Below are experts of layer 8 (counted from 0) of a mixture-of-experts language model. Rows are named router (the router's row for the expert), gate (a neuron's input weights, with its number), up (a neuron's input weights, with its number), down (a neuron's output weights, with its number) and show model dimensions 0-79. Each number is 200 + 30 x the weight over its row's rms, rounded and kept within 0 to 999.
After each expert's rows: a language model's description of what the expert responds to; "raises" lists some tokens whose logits its average output raises strongly, later layers aside. This comes from a sample of Wikipedia text that the model never trained on.

# expert 30
router,174,219,172,188,239,217,156,172,174,176,187,206,168,207,159,211,223,196,173,190,231,200,232,201,178,207,217,227,176,198,252,153,266,163,169,247,173,213,252,202,235,138,233,176,159,208,215,239,157,166,220,244,144,224,168,190,178,208,210,213,219,205,211,229,206,214,177,275,169,224,222,201,225,199,196,197,195,189,214,256
gate0,234,238,232,252,200,225,176,199,147,231,200,196,179,193,202,250,232,193,167,164,158,170,220,216,198,221,234,178,220,196,248,222,213,190,209,161,177,228,212,215,180,171,228,231,164,169,204,249,231,174,211,156,224,164,231,192,211,226,188,202,212,107,218,221,224,177,227,220,241,220,230,273,193,166,168,201,250,213,174,227
up0,186,177,169,165,208,218,185,183,182,211,205,211,208,241,212,202,213,175,164,236,164,174,246,209,243,184,229,202,201,202,174,178,243,148,203,234,269,247,176,181,183,150,201,180,202,222,166,233,180,139,172,212,202,168,152,220,276,199,238,210,213,173,240,218,208,195,248,196,178,208,202,226,167,251,225,209,222,190,181,213
down0,201,250,200,151,167,149,205,170,229,185,196,239,224,224,224,167,238,188,184,210,174,264,194,154,207,205,189,217,232,211,133,145,250,169,186,219,199,161,163,204,115,171,192,197,220,218,211,194,217,189,248,230,203,217,181,225,192,209,204,213,188,225,197,212,171,236,165,194,191,256,196,196,231,205,198,248,184,234,219,184
Mid-word pieces, prefixes. Inner pieces like in, ot, ic and Latinate prefixes pro, comp, con, ex, ent: to-ot-hed, phen-ot-ypes, Dak-ot-a, mach-in-es.
raises: "if", "ame", "av", "am", "oll"

# expert 38
router,270,239,222,222,175,168,245,187,150,165,114,248,197,220,236,195,204,262,234,194,218,207,175,157,155,217,186,147,211,228,175,174,194,201,154,177,171,185,205,193,198,191,215,225,200,187,243,187,255,205,251,216,144,174,196,182,162,252,197,176,220,219,217,221,210,174,248,216,192,192,175,159,253,217,168,150,192,173,260,241
gate0,197,142,178,194,178,217,232,201,192,168,214,237,147,253,263,225,223,219,231,158,202,185,228,180,190,183,160,209,282,200,269,192,166,221,201,208,271,152,191,138,191,239,210,216,200,181,190,158,184,221,221,212,176,175,204,179,186,242,191,178,194,194,186,249,215,160,221,208,185,202,246,245,245,194,147,170,232,189,219,190
up0,228,191,212,190,218,288,229,182,174,214,180,231,233,188,199,195,188,122,210,273,210,216,221,196,180,247,190,186,181,186,190,187,173,195,212,189,237,170,175,167,203,224,154,136,160,194,203,222,203,227,227,205,198,265,190,167,126,232,194,185,182,203,213,265,216,183,194,160,204,203,210,204,215,171,229,281,146,192,170,206
down0,174,180,220,211,185,224,155,188,187,195,230,218,185,175,186,178,237,220,181,204,156,150,167,199,174,218,202,192,197,145,167,251,153,254,209,112,196,162,240,223,178,167,211,168,248,221,229,226,219,201,193,205,206,151,233,161,163,224,233,223,287,195,156,191,244,184,215,205,208,186,105,206,200,148,167,217,219,146,216,195
In, on and months. The word "in", the piece "on" in I-on and Lond-on, month names like June and September, John, York, after, before.
raises: "ies", "ost", "ies,", "ies."

# expert 14
router,170,229,221,161,202,224,202,222,237,189,221,237,163,213,269,187,218,166,234,209,235,246,165,200,214,206,244,187,197,263,164,233,228,187,214,202,265,216,230,213,160,237,201,225,196,176,181,217,235,245,219,205,180,249,185,180,180,217,242,179,239,165,212,208,206,176,163,168,240,176,202,239,166,225,202,240,153,264,212,205
gate0,192,208,145,255,222,179,241,257,263,209,186,228,215,200,236,227,168,178,204,162,218,288,203,221,231,233,205,174,222,191,234,162,166,173,226,226,249,212,188,175,185,212,194,177,225,223,200,174,210,188,214,204,227,182,178,199,241,193,256,159,213,167,234,195,220,210,201,211,170,206,170,188,162,190,214,263,168,254,125,189
up0,190,120,215,248,200,216,186,259,191,190,154,231,204,236,197,179,215,193,252,168,233,253,188,204,157,234,250,226,182,248,147,230,217,184,161,206,156,248,199,235,227,189,206,208,231,215,210,173,241,210,218,153,196,246,155,248,238,201,180,180,245,203,195,183,207,234,169,187,186,205,173,175,190,211,207,179,258,222,207,203
down0,159,204,170,177,231,217,216,223,196,246,211,194,190,187,257,191,258,250,129,220,215,259,240,206,217,206,212,174,222,191,275,205,151,218,180,219,174,180,182,158,194,188,137,166,222,239,182,207,177,147,233,193,233,210,173,215,190,213,216,161,203,218,170,209,232,216,179,181,240,242,206,296,170,215,139,189,167,185,197,206
Auxiliaries and Romance-name pieces. The verbs was, is, has, had and letter pieces inside Spanish and Portuguese names, e.g. Científica, Jabaquara, Alejandro, María.
raises: "ess", "ery", "ful"

# expert 23
router,190,238,179,166,139,171,198,202,288,228,191,157,215,184,200,221,157,186,239,176,194,175,195,176,163,222,249,194,195,136,203,198,184,196,238,224,212,284,150,208,250,202,244,161,184,251,188,239,189,209,257,202,153,213,158,186,207,199,205,260,198,183,254,203,206,219,236,174,224,217,198,181,272,180,217,224,200,176,212,232
gate0,189,199,199,209,154,162,156,242,228,226,201,185,121,173,197,220,212,212,241,170,243,229,154,178,176,210,247,220,216,154,182,196,228,215,235,221,254,211,147,155,225,202,191,172,204,214,233,167,216,240,209,208,171,153,180,182,209,231,213,223,158,139,226,200,196,176,225,128,189,218,201,247,224,171,177,220,235,224,217,210
up0,237,211,200,255,211,169,233,229,239,209,192,184,161,245,218,179,201,160,153,195,203,227,120,247,155,266,184,164,225,221,193,217,253,228,201,211,164,194,175,197,178,191,171,221,183,244,188,207,174,188,163,217,189,215,210,217,202,166,121,195,218,229,233,184,224,186,194,173,232,224,208,189,129,163,216,120,225,176,183,276
down0,238,245,177,248,171,218,188,212,205,176,162,221,235,197,244,216,217,208,220,233,144,202,236,173,214,219,218,218,220,224,241,211,176,269,217,173,209,266,206,175,232,215,176,205,205,194,200,182,213,189,197,237,153,193,249,220,233,170,200,216,128,245,229,225,265,239,254,194,199,232,174,193,182,209,219,161,165,219,221,235
Vowel-consonant word pieces. Word pieces like ill, el, all, ack, ight inside names (K-ill-ah, Llew-el-lyn) and verb stems play, show, work, perform.
raises: "ing", "ers", "ing,", " of"

# expert 60
router,189,132,190,236,281,179,219,214,175,186,169,189,175,209,188,193,190,184,219,217,188,211,213,148,248,185,217,175,201,208,201,221,167,200,190,200,269,193,232,122,170,252,173,182,184,185,210,183,143,164,225,230,198,188,171,214,189,199,181,243,173,223,201,174,190,178,147,132,138,179,230,203,248,184,184,215,172,198,176,277
gate0,181,172,222,252,213,199,191,165,185,198,219,237,153,279,182,214,147,207,191,193,226,180,149,226,196,187,203,236,221,202,227,160,181,224,203,183,211,227,187,191,228,186,234,159,225,225,218,193,195,197,150,224,220,229,196,174,167,216,153,170,202,155,229,202,188,225,165,153,147,186,207,186,238,225,198,199,220,260,187,229
up0,170,174,215,209,229,152,174,168,188,227,180,230,216,203,220,186,179,198,177,148,206,196,202,166,247,175,154,214,228,265,168,200,167,243,137,221,226,167,197,180,210,199,222,187,185,158,230,223,223,157,218,170,201,162,169,240,217,163,250,179,210,167,219,170,243,224,220,150,198,220,199,216,195,193,209,177,163,230,200,255
down0,234,177,204,176,203,179,157,172,212,213,205,231,232,177,155,200,151,204,123,236,200,212,186,191,184,234,188,164,199,250,253,194,246,190,223,195,179,201,227,186,246,154,203,195,174,278,212,197,212,190,204,176,192,223,174,187,163,141,214,218,171,152,226,178,167,210,225,187,210,200,164,223,139,217,209,198,199,209,226,187
G and c pieces. Pieces with g or c inside words and capital G/C starts, plus sentence-final periods: anal-g-esics, ne-g-ative, Amer-ic-a, prest-ig-ious.
raises: "ult", "ad", "art", "ades", "ar"

# expert 33
router,185,194,192,192,193,183,213,258,200,164,204,228,221,208,229,204,161,187,188,225,246,214,150,232,215,168,214,176,177,156,229,189,198,265,208,184,230,197,206,211,187,205,210,179,216,210,171,208,156,167,142,216,227,196,220,191,242,197,222,215,201,193,203,151,225,210,185,245,174,110,171,216,172,204,166,210,199,185,215,238
gate0,204,179,155,211,188,177,209,261,183,152,174,219,219,211,197,217,185,184,182,150,193,207,140,197,189,182,216,158,168,210,274,186,193,213,247,233,208,214,176,247,164,149,190,168,204,178,235,183,187,182,151,189,224,150,229,202,231,225,196,176,235,154,204,254,241,223,201,242,213,163,143,260,188,191,182,221,228,204,162,206
up0,220,214,177,218,179,254,205,153,195,258,169,165,202,196,175,204,179,240,196,215,193,189,238,211,218,227,242,183,230,174,166,171,191,165,205,211,165,178,206,184,202,173,228,261,207,180,178,166,216,219,232,150,206,211,197,219,189,192,216,194,149,165,244,165,169,264,211,244,219,159,235,182,178,250,179,168,199,207,192,235
down0,193,224,217,270,236,241,223,185,173,179,207,206,235,170,171,175,216,188,220,199,181,216,167,169,110,225,196,159,299,193,177,244,229,206,159,200,221,243,205,174,194,208,195,168,205,214,200,204,196,205,200,173,225,192,235,183,220,140,178,202,192,193,217,199,230,198,182,227,139,287,210,209,201,245,158,153,170,257,169,165
Letter y pieces. The letter y and pieces like ar, ur, or ending or inside words, e.g. autonomy, stereotype, Mardy, Andy.
raises: "re", "ret", "ri", "ub"

# expert 55
router,165,234,232,227,202,200,183,175,174,234,176,195,241,168,255,166,162,230,278,194,202,149,237,176,185,179,196,178,177,180,188,245,191,182,178,175,198,199,180,209,213,159,153,206,178,166,189,112,164,194,187,239,216,191,177,248,213,205,228,219,274,201,203,272,180,204,216,202,238,226,189,165,206,191,223,204,183,183,150,234
gate0,180,201,154,223,234,192,220,224,200,247,232,213,194,222,230,238,214,187,225,176,220,145,240,142,213,137,223,125,253,196,242,226,155,151,149,189,219,181,224,205,240,180,212,225,243,214,193,201,201,217,264,257,209,224,178,212,120,196,205,235,213,226,230,214,205,240,200,191,208,241,220,196,211,243,217,239,149,187,154,208
up0,216,233,207,280,179,252,214,229,194,191,165,178,141,204,216,226,272,159,207,168,206,217,254,201,190,222,199,261,237,233,202,168,229,181,221,213,222,153,228,193,263,177,181,136,186,156,168,208,254,196,205,203,239,194,170,219,171,235,235,194,185,185,194,211,208,224,245,181,215,190,211,170,196,215,180,188,223,201,174,197
down0,186,235,199,212,232,226,196,204,241,193,234,176,229,190,207,225,223,207,158,208,273,229,220,169,198,224,222,194,197,257,180,193,173,196,187,174,257,227,205,199,208,191,246,214,223,236,181,182,152,218,200,223,208,223,195,248,225,252,299,221,153,162,213,167,188,256,137,196,183,181,211,229,239,224,123,203,182,240,137,147
Noun suffixes and stems. Word pieces forming abstract nouns, such as ment, ction, ation, un in communist, represent, minist, plus month names.
raises: "at", "ed", "ing", "ed.", "ated", "ator"

# expert 25
router,218,225,211,194,177,182,209,193,176,158,189,225,157,216,238,199,206,229,180,218,217,217,198,134,170,248,180,173,183,289,225,232,163,178,181,210,174,137,235,195,234,160,141,209,180,242,240,166,177,195,211,229,164,167,176,202,162,204,210,176,158,163,223,189,183,206,186,151,194,228,227,215,181,132,207,198,209,192,245,179
gate0,198,169,176,240,226,170,220,225,199,191,226,184,153,243,210,198,194,192,234,176,255,172,185,176,180,203,168,191,233,181,270,140,186,224,187,197,219,169,180,191,254,206,204,190,158,221,170,187,187,178,184,264,257,195,169,172,194,154,192,137,235,235,200,213,171,173,229,171,216,166,160,251,244,114,181,213,222,233,253,201
up0,179,162,246,204,219,196,199,132,216,208,195,178,209,214,268,167,215,210,164,229,190,249,193,237,234,205,235,203,196,223,163,144,251,197,176,188,179,278,172,215,185,196,221,169,207,198,178,193,189,203,220,220,180,157,226,241,208,205,192,243,188,228,147,226,193,168,188,194,171,197,204,187,271,182,159,196,167,210,172,215
down0,265,224,239,182,209,233,205,180,200,156,189,164,179,173,124,192,238,229,169,211,193,161,175,209,151,206,206,168,184,214,252,206,202,216,168,189,233,202,169,188,176,168,199,191,209,197,201,207,191,233,150,156,224,198,136,224,164,197,254,186,167,257,160,217,188,157,231,170,253,217,178,187,216,246,192,185,224,172,214,167
Pieces after v, c-pieces. Pieces such as id, ic, iv, c after V/v in names and words (Vidar, video, VCU, adjacent), plus line breaks and dashes.
raises: "es,", "es.", "e,"

# expert 51
router,214,236,224,180,202,223,155,177,185,251,242,225,236,216,218,218,226,211,181,195,212,207,262,222,235,234,191,218,218,220,219,163,159,202,253,180,201,164,200,175,142,183,244,205,244,210,211,214,170,200,240,226,161,177,188,232,231,149,117,186,185,198,199,198,235,148,145,233,159,185,227,233,150,189,246,142,202,211,210,226
gate0,163,237,136,224,152,250,166,208,189,246,201,216,257,174,220,285,179,205,245,218,201,183,284,240,191,225,171,189,211,192,268,162,189,210,168,133,205,184,228,198,189,230,204,169,209,222,272,168,157,185,185,185,173,163,159,247,226,179,180,200,181,155,241,219,171,194,188,190,207,239,188,218,187,198,173,197,224,180,199,191
up0,222,176,203,221,206,177,244,270,217,221,193,205,201,219,216,155,217,189,195,184,278,259,250,214,204,160,179,185,166,188,207,209,212,168,223,208,194,211,207,174,192,224,225,208,206,192,157,207,213,202,181,178,247,146,203,218,148,217,156,218,206,173,171,180,245,261,208,175,256,222,232,239,202,169,187,188,239,182,179,181
down0,148,167,169,203,229,181,184,145,208,181,246,202,191,181,183,194,203,198,184,184,226,244,195,211,221,202,146,213,168,199,150,216,181,248,198,234,191,184,188,212,147,102,185,239,179,202,191,245,244,227,275,198,241,225,183,193,194,170,243,223,133,225,216,160,182,218,171,165,163,212,216,227,174,235,264,182,189,178,230,179
Spaces and byte fragments. Bare spaces, hyphens, UTF-8 byte pieces of Thai and accented text, and the letter u inside words, e.g. superconductors, Peru, Refuge.
raises: "ist", "the", "ce"

# expert 39
router,194,165,210,177,181,189,234,252,152,166,177,236,186,220,247,217,193,221,172,229,223,211,236,246,200,188,186,181,179,183,230,223,156,216,202,206,184,195,217,240,131,229,184,256,211,221,168,152,169,198,167,212,244,168,169,224,205,223,269,154,200,192,156,212,217,199,268,231,196,244,183,184,210,228,135,230,219,141,179,213
gate0,231,200,207,167,223,205,212,221,189,197,219,202,140,212,174,229,191,213,165,213,190,204,156,206,205,199,206,196,126,206,255,244,206,252,259,182,212,199,196,260,107,212,197,228,176,205,185,173,182,215,233,192,190,244,156,195,200,178,200,138,185,183,179,209,208,184,227,156,179,190,151,197,226,220,165,202,240,215,189,169
up0,253,214,138,209,250,160,133,228,157,174,198,160,143,208,166,154,140,182,179,203,219,191,217,215,202,210,164,205,161,212,246,205,220,271,206,207,184,184,190,178,200,207,224,189,191,214,166,183,244,189,179,217,210,191,184,193,211,218,221,171,222,184,207,256,169,156,198,236,174,206,250,220,190,184,208,225,206,190,206,237
down0,225,173,172,195,222,212,206,223,210,182,227,123,218,183,207,109,197,200,229,159,237,156,189,186,228,250,163,190,187,176,184,187,236,202,253,232,129,211,171,219,158,171,198,205,169,208,186,213,215,203,152,213,200,208,179,235,259,193,223,161,188,204,202,201,191,226,188,190,181,141,200,175,226,157,128,190,221,269,170,220
Initial h/b/s consonants. Initial consonants H, B, S, T, J and inner h in names and species terms, e.g. Aporrhaid, Ramseshan, Manhattan, Kalimantan.
raises: "un", "ack", "av", "ab", "ar"

# expert 31
router,215,190,272,213,216,233,183,218,183,183,166,178,196,233,262,153,219,179,204,189,222,238,158,246,150,205,237,213,214,182,199,198,175,166,164,221,205,222,210,226,202,179,195,211,217,176,175,189,200,220,202,212,167,250,268,152,232,217,202,212,202,227,216,216,142,174,202,193,224,167,230,266,201,195,190,199,196,254,216,160
gate0,196,211,162,227,226,258,148,220,177,242,194,152,180,215,203,194,195,227,193,164,168,217,242,246,167,169,242,259,225,130,201,245,204,187,181,234,205,210,194,196,225,166,183,173,257,192,181,222,199,252,167,167,166,282,226,191,209,153,176,167,207,212,196,193,145,181,193,208,195,252,244,228,229,178,174,200,201,203,194,186
up0,143,195,173,205,216,226,193,217,220,184,190,195,219,187,165,142,178,170,211,194,220,207,187,154,167,244,227,199,220,234,139,117,181,267,245,190,220,159,189,182,183,211,206,179,166,134,231,153,151,196,197,241,215,197,171,234,211,283,254,208,223,161,155,247,224,219,247,153,187,198,215,196,162,230,191,239,220,252,191,145
down0,219,173,240,194,218,225,174,183,167,195,223,176,155,208,231,196,242,167,201,221,221,183,181,187,202,191,192,165,239,187,194,270,214,154,175,190,187,173,202,265,187,155,247,181,169,215,239,160,222,218,162,130,200,225,260,166,190,159,194,211,204,159,212,222,199,164,186,176,169,188,156,194,183,193,230,157,247,201,192,164
Pieces after p/P. Word pieces following p or P, such as artpiece, pen, Pakistani, hypothesis, Pendleton, plus the and numeric digits.
raises: "le,", "le", "led", "ul", "du", "les"

# expert 45
router,183,220,229,196,173,201,162,197,176,219,229,189,205,203,197,159,182,192,181,225,253,165,180,194,221,187,189,173,196,224,153,245,265,223,237,237,135,175,236,221,200,254,202,191,168,221,187,165,157,228,175,239,189,158,176,236,250,209,149,203,207,274,202,210,150,219,211,237,222,247,204,192,235,181,171,176,179,238,156,221
gate6,154,244,233,116,200,209,230,202,192,194,163,228,204,235,235,187,134,240,167,201,201,209,158,170,202,174,179,182,269,213,167,175,187,258,217,149,192,231,236,168,233,225,178,150,203,200,224,156,204,207,145,252,186,181,236,242,245,173,216,192,245,202,231,206,235,197,181,222,187,264,186,194,207,162,222,151,246,192,158,197
up6,219,158,149,211,190,193,199,206,225,216,180,202,190,227,226,184,138,254,184,185,165,227,176,186,218,237,185,220,203,274,111,250,194,210,241,194,220,201,162,160,231,155,176,177,190,213,212,196,175,237,148,199,184,152,183,243,229,195,203,190,231,213,201,194,247,175,170,238,213,181,223,232,192,165,156,269,194,180,212,132
down6,191,241,207,182,239,173,209,202,193,214,214,209,171,233,181,152,202,210,158,165,194,226,231,200,180,177,244,150,219,170,129,189,206,239,249,200,181,168,158,210,218,202,207,205,173,208,141,198,205,186,247,221,224,190,170,175,199,234,193,188,209,201,210,210,227,180,176,226,237,247,101,221,186,209,197,205,148,129,208,186
Sentence and year endings. Periods, often joined to word endings, line breaks, headings and the final digit of years in parentheses, e.g. (2011), years., (1927).
raises: "\n", " In", " The"

# expert 8
router,159,166,230,220,189,187,135,159,181,169,226,120,182,170,195,186,209,190,147,172,181,214,177,225,209,197,208,215,163,218,213,211,195,230,215,248,211,237,189,265,178,227,188,219,213,245,202,216,157,221,236,229,165,210,196,247,177,177,188,192,161,159,230,226,249,182,187,213,243,211,230,202,195,231,224,162,220,198,246,203
gate0,200,115,184,200,209,211,165,122,267,184,193,171,175,231,172,260,221,249,194,173,217,219,180,237,180,87,169,205,210,207,181,173,146,208,216,177,202,179,204,142,194,209,259,255,198,204,175,210,220,167,260,206,214,205,193,204,196,181,188,181,190,213,255,204,226,166,224,195,191,219,207,202,209,220,192,222,240,208,194,225
up0,220,221,236,210,234,192,173,240,174,201,257,212,215,266,168,182,201,231,171,210,216,209,165,204,178,278,186,161,187,138,210,158,143,195,229,233,184,241,151,199,201,225,214,185,237,216,186,213,255,233,189,195,170,190,207,177,227,260,215,139,167,192,164,215,243,174,143,168,257,282,205,219,229,188,224,197,195,235,201,185
down0,207,217,194,194,248,205,234,230,187,175,151,125,174,234,220,120,204,199,189,166,189,184,230,187,163,201,172,223,213,182,230,176,257,169,149,166,188,200,187,182,205,182,201,198,164,190,221,205,194,191,250,216,175,177,222,186,205,151,169,218,237,242,240,226,201,220,217,176,184,181,140,239,145,206,226,225,208,150,175,212
L-syllable word pieces. Syllables with l or initial Mar/Pr/Al in names and words, plus table separators in election results, e.g. Emilio, sculptor, Wales.
raises: "ant", "ine", "inc", "ent"